python train.py --num_hidden_layers=13 --moe_layers=[0, 1, 2, 3, 4, 5, 6, 7, 8, 9, 10, 11, 12] --scale_expert_input=true --batch_tokens=[16384, 32768, 65536]
Below are experts of layer 5 (counted from 0) of a mixture-of-experts language model. Rows are named router (the router's row for the expert), up (a neuron's input weights, with its number) and show model dimensions 0-255. Each number is 128 + 24 x the weight over its row's rms, rounded and kept within 0 to 255.
After each expert's rows: a language model's description of what the expert responds to. This comes from a sample of Wikipedia text that the model never trained on.

# expert 3
router [103  81 117 142 100 126 156 185 160 119 131 125 164 109  77 153 133 162 139  90 142 155 108 130 129 109  81 140 102  85 137 122  99 150 104  92 104 142 115 109 136 155 143 110 129 140 120  87 125 100 135 102 115 119 107 176 175 121 129 164 143 139 121  69 133 131 143 129 107 128 135 127 157 128 109 140 147 109 110 126 144  78 138  91 137 121 124 145 118 153 140 108 125 117 140 146 163 120 185 102 156 148 148 118 125 181 141 124 112 104 130 112 153  97 118 186 135 142 175  85  85 102 108  99 126 110 120 117 136 129 123 132 108 148 122 131 158 166 193 134 124 120 140 139 134 147 109 151 118 145 125 155 110 119 129 111 126  92  90 129 108 151 154 130  97 117 117 147 149 165 126 137 110 158 101 115 137 145 123 123 127 141 101 115  88 103  93 107 128 144 155 144 112 132 120 150 110 132 112 183 150 131 121 142 123  99 173 161 163  98 113 109 141 102 197 107 155  85 140 144 166  98 133 129 119 127 155  88 106 179  83 141 113 124 160 125 123 122 180 143 153 128 140 136 108 162 142 153 116  99 136 168 102 103 132 147]
up0 [136  83  94 113 162 159 148 136 104 127 133 107  96 124  99 128 148 130 124  87 113 142 133 116 123 118 146 119 107 108 134 148 157 162 149 129 154 125 157 124 135 137 130 101 134 131 122 138 121 130 130 160 163 201 141  68 138 138 143 119 112 138 103 147  47 144  93 163 121 173 175 105 104 155 147 191 126  95 127 141 175 173 147 172 125 169  79  93 154 138 110 167 153 159 122 116 105 138  94 122 102 141 116 123 135 140 101 190 156 126 137  78  69 140 133  97 132 129 150 148 159 114 146 102  97 103 123 155 114  92 135 167 170 157 103 105 149 125 128 164 104 115  92 125 116 136 153 150 153 171 149 134 150 144 123 131 128 161 142 109 128 139 113 145 117 101 123 138 118 109 126 152 130 121 101  93 150 114 147 130 107 170 112 105 147 146  98 156 124 127 109 107 146 112 126 128 123 131 145 138 166 113 131 132 160 150 151 137  81 153 164 138 129 119 128 121 143 139 113 115 158 155 137 102 117 117 131 134 135 132 152 106 120 115 154 124  82 102 127 125 142 130  84 132 154 142 135 154  67 113  81 139 147 111 113 113]
up1 [ 75 134 158 163 136 126 107 115 101 164 150 133 120 159 146 117 152  89 120 143 145 103 138 126 169 122 157 121 142 117 127 158 137  95 131  99 140 125 173 108 132 143 147 105 125 122 174 195 120 154 147 139 159 122 161  63 135  74  80 120 107 134 135 112  99 145  89 133 119 135 109 140 148 153 141 140 109 129 141 134 104 129 119 158 166 149  99  68 119 127 120 178 122 139 106  93 114 117 129 118 135 151 182  95 145 108 113 112 133 175 121 140 115 159 118 116 138 136 103 135 120 153 120 133 144 139 157 106 140  97 113 141 131 131 118  60 124 117  85 143 146 155 112 169 136 170  90 122 148 145 108 128  96  94 132 150  90 103 101 132 157 116 119 112  81 157 107 128 163 111 143 144 151 137 116 125 118 126 160  87  95 176 149  81 127 128 166 154  78 117 120 133 144 160 143 132 158 109 180 102 122 112  90 103 160 136 152 106 130 130 135 182 120 155  98 135 111 152 116 134 142 120 144 103 145 137  80 165 109  99 131 127 145 136 144 102 100 101 123 116 135 121 126 125 145 123 156 101 111 163 131 103 121 159 134 125]
up2 [120 118  80 133  98 105 136 100 171 140 118 146 134 104  93 174 131  92 133 149 161  93 135 105 101 128  64 106 128  88 108 116 123 117 127 147 112 172 124 100 167 119  90 140  88 124 155 107  97 140 141  82 176 112 143 155 154 125 123 123 138 131 166 123 146 128 115 146  90 104 137 165 138  97 115 118  97 103 146 174  78 101 150 124 133 133 129 128 155  65  84  94 127 130 168 161 129 135 149 163 149 109 129 130 135 138 139 117 117 184 137 116 147 123 108 163  80 139 139  96  97 135 109 119 142 128 110 149 129 149 111 164 133 106 100 164 120 141 149 136 138 163 133 160 123 107 101 135 149  89 127 142 124 171 158 122 158 120 111 149 137 117 135 137 140 104 124 100 144 139 167 105 110 123 131 150 122 123 108 122 136  99 134 129 158 132 115 146 150 134 153 180 109 100 125 110 129 133 133 168 107 160 103 119 104  93 128 142 111 153 119  91 155 136 122 179 148 140 161  92 102 103 123 173 129 131 126 147 171 144 144 127 153 130 184 152 125 118 119 100  79 165 114 124 132 147 157 121 105 100  99  90 152 100 149 173]
It responds to: Infobox field labels. Field names and separators in infobox or taxonomy lists, such as Genus, Species, Born, Died, Diocese, plus colons and semicolons.

# expert 0
router [136 119 125 117 104 134 142 147 165 172 124 135 130 118  88 135 177 168 132 107 120 157 110 147 126 103 120 168  96 101 143 170  80 155  99  91 127 149 172 112 132 171 114 104 140 127 149 148  95  92 139 131 100 109  97 162 141  94 135 166 142 129 108 115 102 110 144 118 110 132 121 114 144 146 115 135 131 117  93 161 130  86 140 112 166  97 136 112 148 159 150 125 101 104 129 103 134 100 164  73 166 161 156  91 126 142 104 114 120 114 139 140 130 115 108 161 155 179 117 125  98 110 112 106 147 128 127 105 122 137  96 124  98 114 129 103 157 152 156 108 154  98 130 147 141 156 126 144 114 119 112 162 119 106 118 143  84 101  78 153 116 157 144 155  95 129 125 182 147 154  97 133 140 147 123 126 151 158 114 131 118 158  94 126  64 105 105 127 115 146 147 117 120 157 116 119 152 118 112 159 138 159 143 145  83 133 160 141 148  94  98 105 143 131 174  99 164  93 122 169 166  87 157 147 126 119 158  79  83 141  85 137 148 131 145 136 129 152 170 123 153 151 140 129 108 162 130 138 123 124 168 149 106 134 107 116]
up0 [109 128 139 113 139 135 118 120 121 151  82 159 105 158 143 170 112 161 173 143 149 148 136 116 191 142  82 103 123 159 160 138  90 143 124 140 156 136 128 138 187 145  71  83 138 118 102 144 133 130 141 133 118  99 121 115  89  69 138  88 154 149 123 152 105  90 117 105 126 131 169 112 114 126 143 114 149 155 111 132 172 134 140 114 103 125 147 133 141 107 119 132 118 120 140 106 140 141 124 109 159 113 131  84 139 107 101 160 171 161 155 107 124 123 116 111 126  68 140 158 113 147 136  78 129 144 120 138 144 149 124 123 144 136 147 127 112 164 120 123 132 134 164 150 150 135 126  91 135 170 140 117 181 108 123 152 131 132  99 157 153 115 117 142 149 136 116 151 132 117 105 113 144  95 154 100  96 191 153 105 118 170 121 128 108 141 114 163 144 142 108  46  80 123  89 111 147 115  83  86 130  90 158 155  92 143 161 111 132 161 129 114 155 106 131 100 152 154  97 132 146 104 132 116 126 164 157 125 118 119 147  85 150 140 132 160 165 169 129 103 149 127 134 153 121 125 128 147 108 160 121 136 126 129 143 120]
up1 [151  75 131 172 108 152 115 130 171 107 136 123 144 169  90 122 142 154 128 147 159 119 124 162  99 136 120 162 102 151 131  93 127 136 105 137 123 118  97  78 105 147 122  87 187 122 127 121 134 120  85 116  99 158 133 108 130 146 154 113 135 150 166 136  67 116 107 126 111 141 175 146 144 139 111 154 137 124 172  97 125 105 133 167 134 160 169 141 158 147 127 110 102 130 108 132  91 157 126 145 138 129 103 156 104 156 112 123 121  94 141 167 103 165 156 125 143 151 104 145 124 117 168 140 123 137 145 137 146 143 118 154 135 125  73 129 127 125 122  95  66 166 128 174 106  91 100 136 138 122 147 105 119 101 179  99  76  97 152  84  97 131 145 147 167  87 130 101 134 145 102 134 180 130 122 135 120 103 107 147 124 134 158 112 152  88 156  73 129  91 111 153 153  88 126 143 137  99 114 103 122 140 122 109 140 164 106 135 120 103 116 132 114 115 126 136 133 172 123 123 133 135 127 152  95 125  98 128 137 172 147 152 115 109 119  91  99  91 123 135 149 133 129 147 113 156 127 138  84 127 132 143 105 172 103 134]
up2 [100 120 123 108 117  71 151 112 127  96 140 118 134  86 126  98 150  98 120 131 152 135 140 206 121 129 175 133 108 163 148 157  97 146 130 158 115 121 177 102 133 121 159 107 110 170  93  85 118 133 108 171 140 164 140 133 152 146 109 150 110 135 128 139 145 124 170 159 150 108 148 125 134 127 152 116 143 116 120 147 171 134 147  91 123 125 134 132  84  84 129 135 127 133 115 145 127 116 157 103  77 156 126 148 123 150 103 146 147 104 101 144 142 105 145 117 109 106 124 114 114 139  99 146 133 149 150 110 124 142 140  99 126 120  88  61 147 114 100 134 113 128 126 127  91 137 109 112 144 124 109 156 108 126 113 135 174 137  95 156 128 149 129 133 113 131 161 118 143  87 125  98  78 149 137 158 129 165 177 149 154 107 118 129 136 123 110  96 120 128 128 168 176 132 123 132  90  85  67 130 110 128 150 142  94 153 130 138 158 135 114 122 162 110 131  89  71  83 154 133  63 147 117 109 119 149 160 138 123 136 140 159 133 107 145 135 126 175 136 150 163 136 101 145 130 128 140  94 183 145 104 157 169 136 141 130]
It responds to: Word-final suffixes, apostrophes. Word-ending pieces completing a longer word, such as -ous, -ed, -ic, -ing, -onic, plus apostrophes and commas inside names.

# expert 6
router [ 98 100 106 114 129 143 139 145 153 118 149 142 125 119 114 140 151 159 153 113 129 169  67 101 113 102 150 167  84  95 143 126  97 160  72 122 130 140 144 111 113 174 142 102 145 142 151 138 140 122 119 142 113 109 112 149 133 108 139 138 121 104 108 139 110 118 117 132 130 138 117  97 146 156 145 146 128 132 111 149 134  89 134 121 157 110 142 127 109 132 126  95  75 101 132 106 148 115 172  94 160 175 178 122 132 145 131 130 138 125 152 144 161 140 104 122 181 156 139 110  93 119 107 111 170 106 112  85 111 113 140 112 111 133 152 118 167 158 153 106 112  96 114 157 101 136 111 124 138 126 103 152 119  93  97 156 102 105  93 110 124 139 151 162 118 135 114 148 162 150 124 105 114 140 108 106 144 166 113 118 159 153 103 104 107 120 119 146 115 150 150 115 141 160 113 100 156 122 126 156 189 143 155 142 103  93 170 137 169  96  95 141 129 115 174 106 151  99 166 167 121 128 140 140 157 138 139  55  78 146  85 144 165 141 113 139 105 141 178 123 148 148 109  93 104 146 100 151 127 147 155 161 126  91 102 109]
up0 [116 133 129 142 143 152  90 125 107 113 133 146  97 119 102 118 128 119 114 105 109 157 114 134 128 133 124 181 114 146 133 122 123 108 115 145 134 143 195 157 168 124 117 132 149 141 123 190 123 109 168 151 119 152 118  89 109  96 168  91 165 139  81 129 149 151 143  88 142 118 133 147 169 123 191 137 108 118  75  93 144 128 120 118 132  79  85 169 127 116 122 131 120 112 149 128 100 127 116 138 134 120 175 112 145  89 119 122  99 162 113 152 114  98  97 146 148 101 122  96 127 123 141 123 108 141 110 150 137 131 147 125  97 157 135 136 113 100 121 152 125 102 140 191 111 164 187 129 128 150 161 147 100 170 119 120 100 135 144 134 170 134 130 134 140 117 190 131 170 107 172 121  69  70 105 131 143 117 101 159 157 139 122 130 131 109 141 137 175 136 107  86 129 119 136 100 122  99 122 145 132 150 131 154 139 125 114 136 152 100 143 138  82 110 131 140 117 119 141 108 146 121 128 130 173 112 147 134 106 107 169 108 128 102 135 141 109 166 129 159  82 119 131 111 139 135  97 146 101 140 146 124 125  52 109 114]
up1 [130 136 145 162 115 117 138 131  89 143  85 120  94 134 115  85 152 114 122  97 162 138  94 131 136 156 127 131 109 148 130 133 128 136 118  98 125 116 119  89 131 168  91 122 124 111 132 129 131 140 126  91  72 141 137 115 107 112  79 133 112 103 118 135 111 101 141 127 128 137 148 129 103 144 126 133 120 121 121 103  73 139 146 143 179 108 106 109 128 119 129 101 165 100 109 121 141 115  97 138 103 134  65 125 155  94 100 130 170 146 178 138 160 154 131 146 157  91 144 122 103  99 132 125 146 108  99 122 159 119 129 109 194 122 134  78 195 108 146 135 164 104 139 121 147 107 139 114 140 198 131  94 108 160 151 112 134 137 145 132 118 131 133 148 173 125 118 130 164  90 125 103 117 113 107 146 183 120  80 134 113 111 142 143 132 115  85  92  79 124 106 115 123  96 157 102 123 119 179 154 192 109  88 133 150 129 154 111 147 130 116 121 123 132 128 127 130 152 178 136 155 113 164 155 154 110 131  92 133 137 104 122  60 168 112 120 162 133 123 137 160 107 141 115  94 123 140 110  97 124 111 116 149 146 140 120]
up2 [165 138  77 180  99 138 124 112 116 141 169 117 137 150 117 133 125 138  90 140  95  77 122 147 162 138 132 108 140 149 128 119 144 138  84 103 105 135 137  76  94 110 111 150 118 149 177 108 100 152 159 120 134 127 105 176 148 117 135 182 127 126 178 124 140 116 117 109 127 141 143 106 102 135 104  94 145 131  99 106 112 112 187 119 112  98 125 105  98 138 137 134 100 135 116 111 138  99 166 106 129  90  90  97 132  93  77 104 129 117 113 107 134 155 137 120 147 152 122 144 131 137 147 176  87 118 147 131 164  85 126 143 123 131 155 110  93 128 138 122 150 125 130 116  96 140 135 128 161 115 148 119 121  88 145 147 143 126 137 100 118 144 155  80 157 114 104 131 139 168 120 151 157 139 151 128 161 114 141 138 120 149 173 142 127 107 130 138 119 137 127 146 150 151 121  65 179 144 104 117 102 123 148 108 106  92 119 108 101 151 104 109 120  91  99 167 131 140  45 134 127 133 111  95  68  94 113 146 136 159 136 156 158 139 153 163 120 112 108  85 152 145  97 124  99 169 122 126 101 141 127 120 136 113 130 112]
It responds to: Personal first names. Given names and name beginnings, such as John, William, David, Jean, Mc, often in lists, tables or match results.

# expert 1
router [131 128 130 140 127 130 151 153 137 143 142 114  96 123 127 172 149 149 122 104 149 171 108 142 140  85 135 158 106  90 112 151  83 157  89 118 109 142 157 127 154 181 116 110 148 121 126 104 135 131 113 170  87 101 100 152 144 102 118 158 150 111 112 142 135 140 132 134 144 148 145 104 167 170 150 116 124 136 139 169 131 133 118 110 159 102 126 149 145 165 122 121  85 129 158 120 131 108 177  98 163 160 117 155 126 133 124 117 127 128 127 118 146 103 117 150 168 154 149 117 100 139  83 125 177  89 132 105  91 155 107 154  79  99 145 150 158 144 169  86 153 110 143 146 107 174 113 124 137 110  91 169 160 119 119 141  87  95 102 121 118 159 117 119 130 157 134 169 157 167 119 133 151 114 131 102 158 144 117 128 138 121 127 119  87  95 110 161  92 122 135  81 149 151 118 105 155 126  95 131 139 171 145 156  86 127 169 162 154  96  95  90 149 106 154 147 153 115 157 148 151 120 140 155 149  99 135  84 114 135  93 160 152 144 137 133 133 120 181 124 144 150  89 112 136 152  88 135 134 132 146 115 114 129 125  87]
up0 [150 114 138 154 193 188 129 132  91 115 162 119 119 123 154 136  73 110 116 119 150 128 109 108 181 133 141 136 146 118 139  94 159 139  93 127 120 197 127 123  69  84 138 132 158 145 116 141 128 114 136 126 105 116 130 118 169  68 165 123 114 148  76 126 146 129 119 122 128 173 137 149 126 129 135 133 119 162 135 116  95 132  96 133 139 102 154 160 147 120 112 157 167  88 116 170 111 179 108 149 123 120 142 153 142 148 107 117 161  91 148 149  99 132 140 136  77 122 128  86 157 162 106 142 134  98 114 126 121 136 144 167 165 115 158 124 167 138 127 133 117 178 120  99 140 164 128 141 113 130 131 123 123 168  72 164 150 159 149 112 146 131 137 109  98  67 124 102 146 173 129 131 138 162 113 120 124 140 117  91 149 126 130 108 149 112 145 150 108 141 173 160  91 127 159 112 118 113 125 119 123 128 151 135 109 125 158 180 106 102 146 160 105  73 132 146 144 114 116 133 154  90 110 109 118 134 111 125 132 122 154 119 124 139 103 108 155 129 131 130 116 169 130 108 130 116 119 127 163 164 101 144  88 145 145 136]
up1 [153  83 126 184  75  58 168 109 154 139  83 129 108 159 117 152 129 128 112 128 137 110 155 142 135 140 120 134 118  96 138  96 139 137 127 116 133 105 176 133 125 111 133 117 139 164 132 125 140 120  72 134 105 140  99 158 131 135 120 135 113 175 124 110 129 169 179 148 151 130 143 173 138 132 107 137 148 177 177 116  66 109 135 154 130  95 132 128 124 122 143 129 113 115 202 170 166  99 139 117  96 125 123 121 143 138 132 110 107 113 156 131 172 112 134 109 132 152 102 174 152 118 156 132  97 135 165 101 138 107 106  96 111 133 123 134  96 145  85 121 120 117 142 154  91  79 165 151 126 110 130 163 135  89 134 127  75 107 144 133  75  82 151 114 124 123 132 116 160 114 105 129 126 127 143 115 124 146 149 137 128 111  97 117 145 130 105 101 155 139 115 125 146 187 107  97 141 117  96 123 135 137 166 114 127 115  90  91 125 153 116  92 159 158 130 152 108 129 123 102 116 172 140 121 142 162  99 127 124 100 131 178 168 108 146 146 112 116 138 132 116 141 133 139  95 150 118 131 133 160 123 124 172 126 126 123]
up2 [121 140 145 137 142  84  66 130 118 126 114 114 142 113 109 147 134 138  67 144 135 143 145 151 106 113 112 138 141 113 153 192 110 108 141 154 135 113 131 123 102 119 122 143 132 132 174 167 140 120 104 109  74 142 136 137 151  97 154 153 107 106 134 160 122 138 115  84 111 119 130  82 106 115 113 166 114 152 152 142 176 152 157 117 119  97 125  94 116 168 126 165 133 121 154 155 176 146 139 114 107 119 113 104 135 148 121 159 122 109 152 134 121 130 129 121 150 160 108  77 139  86 119 110 126 118  86 106 112 133 108 116 116 163 140 124 162 194 102 143 131 131 136 134 119 108 170 126 108 144  91 138 130 144 118 123 113 127 158 162 126 123 116 140 136 128 174 122 124 123 135 154 126 135 154 124 111 134 159 118 119 160 165 171 121 122 110 146 115 159  92 132 129 135  96  69 112 142 176 130 134 127  79  92 149 103 121 130  69 106 168 125  78 137 121 110 101 170  90  95 201 131 141 119 106  84 104 117 124  94 146 138 148 148 146 179 146 124 141 127 133 125 127 152 147  88 121 123  91 111 154 128 107 163  97 139]
It responds to: Sentence-ending periods. Periods ending sentences or following abbreviations and initials, such as Geo., No., Dr., J., usually followed by a capitalised word.

# expert 5
router [111 110 119 135 103 125 153 157 152 158 127 124 123 116 104 147 176 170 137 102 132 176 102 126 119  88 130 173 106  89 148 153  97 146  81  92 115 152 152  98 129 176 148 104 148 127 149 128 131  98 140 131 110 117 109 164 151 108 130 168 137 117 106 127 112 128 123 156 131 146 126  92 142 140 140 148 133 125 110 162 134  89 141 117 165 104 125 133 133 148 142 117  86 106 141 120 137 106 175  71 167 170 161 116 143 136 120 127 119 125 135 147 152 119 108 155 176 158 135 105  93 125 106 112 156 119 123  95 122 126 120 133 104 106 145 113 161 165 162 108 139 101 121 153 109 143 101 139 130 124 109 167 128  95 124 156 101  96  81 141 118 156 162 150 101 140 114 175 152 159 105 122 135 141 114 113 154 154 117 115 137 162 100 109  79  92 104 136 110 147 142 112 143 152 115 112 163 122 113 155 143 159 149 139  90 116 158 144 161  92 107 113 131 120 184 109 174  98 138 172 148 105 151 117 125 116 159  73  74 147  75 131 146 139 147 130 139 128 181 115 152 149 121 116 116 161 107 158 121 126 160 157 123 117 102 116]
up0 [116 151  92 123 162 144 151 114 120 116 134 124 118 119 138 137 133  97 172 106 164 115 139 133 112 143 140 127 105 143 119  83 143 149 103 115 136  67 153 159  89 114 145 130 142 151 107 153 148 134 116 153 137 142 142 162 152 117 153 157 150 180 111 128 183 140  97 166 161 131  97 142 155 144 131 119 122  96 113 133 136 137 101 126 117 124  97 161 112 146 126 119 143  78 119 108 124 172 127 113 166 122 116 145 139 108 105 155 108 142  99 122 154 115  98 134 155 139 101 137  95 127 113 145 107 137 143 123 122 124 150 139  97 140 145 116 114 101 136 120  96 102 138 108 112 130 130 144 138 154 182 122 128 143 146 139 206 119 134 127 138 136  90 131 113 104 108 125 129 162 164 190 139 158 147 121 145  91 172 104 141 136  99 129 143 142 117 115 142 112 132 120 131 126 109 119 143 170 121 100 108 111 140 173 135 122 113 199 161 138 180 101 151 133 123 168  91 160 136 137 125 160 114  91 166 117 157 135 120 189 128 152  92 154 100 166 144  69 128 156 103 112 134 162 130 140 129 116 130 150 116 128 164  91 151 205]
up1 [121 108 136 177 130 141 152 124 158 154 124 202 118 128 111 129 117 149  99 172  92 143 142 104  80 142 124  95 147 128 146 110 112 141 116 115 140 145 130 118 183 152 140 115 118 139 157  94 121 102 118 110 153 132  89 104 109  80 109 128 124 147 134 115  85 131 104  68 122 135 106  95  98 144  95 121 160 126 104 117  98 127 162  99 101 108 128 113 140 105 118 142 120 180 169 122 102 144 114 132  94 108 174 106 130 105 137 129 109 203 149 125 146 105 145  87 136 137 161 157 106 126 125 121 152  96 132 144 143 147 106 136 146  88 127 145  70 115 108 109 118 119 107 148 111 168 130 107 130 152 125  98  95  99 144 166 111 101 101  50 106 143 145 151 122 112 141 156 109  93  97 135 121 128 136 129  82 149 135 111 133 134 112 119  87 147 150 145 145 121 144 133 140 132 136 112 133 101 167 152 153 167 127 124 121 152 113 130 140 144 119 185 101 120 127  93 154 127 127 111 112 135 174 104 114 147 132 130 140 100 140 128 182 107 163 129 143 142 152  84 128  73 129 114 143 115 118 136 125 133 143  97 144 171  99 100]
up2 [128 151 117 146 102 108 147 134 125 102 171 173 157 100 138 131 129  96 118 139 129 151 126 105 140 135 157 112 125 136 100  98 136 137 133 165 126 150 146 113 110 136 145 164  92  97 126 127  88 100 126 123 146 158 123 108 155 106 110 128 114 115 180  72 131 134 134  94  96 162 132 134 137 101 124 154 144 106 114 141 103 158 140 136 121 151 167 140 169 162 133 151 142 146 134 140 147 180 139 136  89  85 137 125 151 111 134 106 155 170 104 171 145 158 110 123 136 128 135 109 124 149  96 141 147 118  60 130 115 152 124  95 159 117  71 148 137 153 141  73 149  90 151 130 107 146 113 118 131 168 124 126 117 101 129 139 161 107 132 127 101 142 127 153 116  62 112 116 129 103  75 117 150 158 149 187 117  95 141  87 146 115 169 150 141 118 149 112 118 170 124 183 150 137 172 204 119 139 100 127 108 157 106 117 113 116 140 123 150 136 177 145 132 140 120 117 126 118 130 126 108 156  82 148  88 118 117 133 137 112 117 106 151 154 117 170 150 135 147 143 126 106  93 134 146 143 170 139 110 117 161 116 158 148 141 150]
It responds to: Articles, digits, table ends. The word the, single digits in numbers, and closing pipes or line breaks ending table rows and list fields.

# expert 8
router [111 106 119 130  95 117 157 156 148 152 128 134 123 109 103 146 181 166 133  97 140 176 101 124 115  90 136 169 101  94 153 153 101 149  85  96 110 150 148 100 135 176 147 107 149 123 142 132 126  96 135 127 102 114 106 163 145 114 129 174 137 118 110 126 109 123 123 147 129 150 119  99 145 145 128 156 138 125 111 159 137  95 146 111 162 102 119 133 133 151 148 111  88 107 141 126 140 102 177  71 170 170 150 118 140 141 123 129 125 125 135 141 150 118 107 154 173 157 131 109  93 127 114 115 165 116 121  95 115 123 121 135 103 106 144 106 163 161 166 104 144 102 118 156 119 150 104 119 130 127 109 168 140  97 120 155  96  93  79 146 117 156 153 146 101 143 112 174 153 161 111 125 146 145 104 108 156 156 115 120 135 160  97 104  80  91 109 133 111 142 146 114 135 153 117 110 161 130 114 151 147 160 149 139  92 118 160 143 161  93  96 115 127 120 183 102 175 100 133 168 145 104 156 121 133 119 158  73  74 143  78 138 146 140 147 133 144 134 182 116 148 150 119 117 112 157 114 155 118 125 159 153 121 120 104 113]
up0 [144 142 124 145 128 142 145 120 111 171  75 105 118  79 128 110 102  85 109 177  96 129 154 114 151 120 112  98 138 156  84 106 133 122 135  92 120  85 121 118  98 151 104 162 120 141  98 140  77 114 115 104 114 109 106 120 127 127  90 134 104  89 106 131 174 138 103 151 137 114  73 134 142 114 132 148 118 163 145 124  85 135 127 118  93  96 143 137 146 124 130 144 144 143 130 132 196 120  89 132 136 137 119 154 129 175 105 174 108 126 127 167 144  88 112 158 120  89 152 137 138 139 155 110 117 122 136 111 144 124 152 139 206 108  85 117 127 183 119 155 137  84 126 126 115 111  94  99 107 161 155 162 118 118 125 161 147 124 105 143 105 113 128 114 161  77 143 135 152 122 109 117  98 150 124 136 134 131 160 120  92 120 136 109 161 125 148 101 143 154  95 147  90  86 150 131 124 104 129 101 112 140 153 109 109 124 148 149 133 118 184 132 140 107 130 122 118 140 187 136 111 116  84 108 133 137 143 129 136 170 113 120 114 150 118 129 117 121 117 160 102 101  92 139 108 134 102 152 100 116 124  85  91 152  96 174]
up1 [133 110 160 102 170 132 157 117 128  77 112  83 102 160 179 163 128  97 154 141 141 155 139 140  79 114 112 120 106 148 118 111 144 108 119  93 103 146 148 146  96 129  93 151 122 106 133 152 109 113 106 114 147 133 115 109 105 129 155 169 114 115 139 130 114 169 150 136 164 116 103 139 109 107 128 146 124  61 119 133 125 131  90 122 146 140 112  78 106 123 109 149 161 139 143 128 161 124 115 133 122 146 116 125 111 112 152 152 128 118 156  85 113 130 153 119 133  99 133 133 136  93 100 103 121 116 148 125  93 119 130  96 144 112 158 145 132 119 110 186  70 122  87 116 162 136 166 110 131 122 100  95 133  95  91 129 104 191 135 134 111  97 147 158 151 160 138 118 140  73 158 117 104 153 122 176 151 167 104 108  84 124 123  99 143 144 117 190 105  93 153  79 107 122 142 105 144 120 102 118 134 140 116 117 152 126 101 127 108 124 159 183  96 113 134  89 138 114 106 141 165 109 141 129 151 172 109 128 141 156 102 118  80 125 123 136 159  74 132 117 122 114 138 122 135 114 152 106 152 125 134 137 155 111 106  87]
up2 [139 149 141 103 139 142 141 121 149 132 159 123 117 111 199 114  85 121 100 127 127 122 161 120 151 106 114 109 154 117  61 125 161  87 127 156 124 113 153 140 119 104 111 135  84 156 135 129 148 122 143 116 149 112 108 136 151 116 102 131 125 115  84 105 167 134 155 127 119 163  99 143 129 116 101 159 134 191  86 141 112 134 130  91  99 160 131 137 183 107 161 137 141 143 104 106 140  94 129 133 122 163 127 161 146 154 129 153 115 139 156 145 133 165 153 119 109 163 126 141 113 135 129 103 122 154 130 116 124 112 124 169 147 143 148 130 161 121 130 121 144 143 153 139 142 133  93 138 125  94 142 151  92 167 132 166 152 110 116 109 101  97 150 147 130  89 148 118 118 128 148 106 100 133 169 147 141 120 137 180 141 120 133 139 147 135 131 168 110 139 120  85 110  99 146 127 110 172 151 102 132 113 180 148  57 128 125 155 139 104 118 155 143  80 131 131 160 113 172 108  90 157 104 126 136  91 143 129 136  98 126 104  65 140 115  56 148 142 127 153 132 146 115  96 143 169 133 129 114  94 135  86 110 154 121 175]
It responds to: Paragraph breaks, pronouns. Paragraph breaks after prose sentences or quotes, pronouns she and he, and names of institutions like Board or Academy.

# expert 10
router [ 88 106 108 132 104 122 156 170 138 155 132 127 125 123 110 139 167 166 125 106 145 162 105 139 121 117 147 173 104  95 150 160 106 122  81 126 106 145 136  92 132 168 135 102 160 109 149 149 127  95 126 138  99 134 103 157 145 113 128 153 143 112  90  99 107 114 116 151 112 158 112  92 130 131 127 139 151 129 111 163 132  96 151 105 156 115 116 149 109 141 166 111  75 104 131 108 139  93 172  76 159 175 132 124 159 140 112 114 106 138 116 147 156 121 113 137 170 166 138 110 107 124 116 123 135 125 119  81 116 118 132 143 124 114 156 103 146 152 164  94 136  97 119 154 102 148  94 132 126 130 105 159 127 109 117 149  98  99  80 153 135 163 147 138  90 142 110 176 144 164 110  94 134 154 104 104 164 157 122 108 133 160 105 118  92  92  95 135 121 131 120 120 138 141 125  99 135 130 109 149 153 153 144 141  89 114 176 127 156  93  93 148 121 131 183 109 173  95 134 167 143 113 144 110 122 135 163  74  62 151  81 114 147 147 142 129 131 144 170 131 163 149 136 111 105 150 122 147 124 126 151 162 117 119 104 118]
up0 [140 109 126 136 168 140 104 148 128 159 137 102 146 130 130 113 128 141 119 109 118 133 133 117 148 130  83 148 137  92 155 146 127  99 122 102 155 166 127 122 165 137 169 103 119 135 155 219 124 131 140 151 137 128 146 134 147 110  94 166 118 128 116 105 105  98 147 146 103 171 164 113 117 170 156 136 108 151 108 138 112 115 123 130 108 160 105 187 116 107 132 143 147 172 162 107 116 134 122 126 113 114 148 149 121 119 102 102  94 127 139 139 151 135 112 135 131 143 165 115 149 125 126  61 129 150 121 107 115  94 133 165 148 190 156  91 136 119 113 124 188 125 104 179 127 167  74 116 138 164 130 141 150 134 100 144 153  85 145 179 163 118 128 116 116 105 148 137 106 100 151 152 101 137  77 113 147 109 120 124 152 205 149 153 128 123 154 138 123 142 112 130 135 117 124  71 117 138 131 102 129 160 114 132 100 124 124 194 127 139  77 150 136 136 121 108 145 126 146 130  93 127 117 147 127 102 108 127 116 140 144 136 125 105 138 131 114 133 145 112 156 176  99 114 129  96 138  97 112 126 145 153  65 129  99 107]
up1 [116 128 119 142 111 151 112 165 137 169 154 139 146 122 134 132 146 111 110 159 129  81  92 106 156 128 192 131 139 105 121 145 116 120 143 105 179 138 113  74 132 135 129 134 155 134  89 113 118 150 113 118  66 120 119  90 138 121  94 150 139 167 132 109 141 139 140 132 136 101 141 139 128 128 124 124 131 130 114 152 159  91  85 159 142 121  92 148 153 156 125 117 137 109 164  79 111 152 178 136 146 142 137 153 177 139 159  92 106 154 121 184 135 116 153 152 123 173 120  85 132 106 149 130 114  78 111 107 157 103 146 119  99 106  96 124 194  97 130  82 143 161 161 154 120 135 144 134 114 120 151 112 124 130 123 105 162 121 154 127 119 131 167 103 112  98 189 125 143 166 132 137 119 139 139 151 138 146  97 133 126 113 154 138 136 134 146 129 111  95 140 126 132 103 124 127  78 128 124 105 152 120 114 151 107 121 133 105 141 103 153 111 127 145 126 187 119  91 123 139 139  90 117  95  91 145  91 120 157 131 135 112 167 190 163 140 121 142 133 183 138 115 126  91 137 126 153 104 103 128  99 162 138 147 116 178]
up2 [ 76 144 123 112 154 144 124 147  95 179 150 113 160 121  99 110 126 107  83 116  88 116 150 118 158 127  96 154 174 147 137 109 131  88 139 146 151 140 105 130 111 125 157 127  93  94 151 131 131 121 148 141 129 172 112  98 111 125 138 137 135 141 101  99 163 139 135 107 156 150  94  87  98  96 113 164 180 160 162 149 139 151 172 127 124 130 101 143  96 170 152  94 110 138 101 124 123  71 145 117 141 176  87 139 160 126 118 168 118 212 118 153 122 141 130 108 171 157 140 112 162 124 143 122 131 137  65 125 119 126 164 163 145 139 130  86 129 123 127 100 141 125 120 105 138 123 117 109 129 146 130 138 118 158 107 133 128 105 128 133 160 126 160 152 110 129 103 135 115 123 118  64 123 145 141 118 176 154 129  96 111 156  97  82 137 103 127 174 139 125 133 146 160 131  93 119 101 140  92 121 109 117 142 118 139 155 138 144  94 108 103 141  92 128 130 140 117 151 110 126 118 125 111  87 102 107 148 125 115  96 128  83 104 119 131 124 120 145 109 175 158 108  92 103 149 105  97 130 142 124 168 167 113 112 157 124]
It responds to: Organisation name words. Capitalised words starting organisation or place names, such as New, Racing, Army, Air, Road, Central, and field words like football, mining.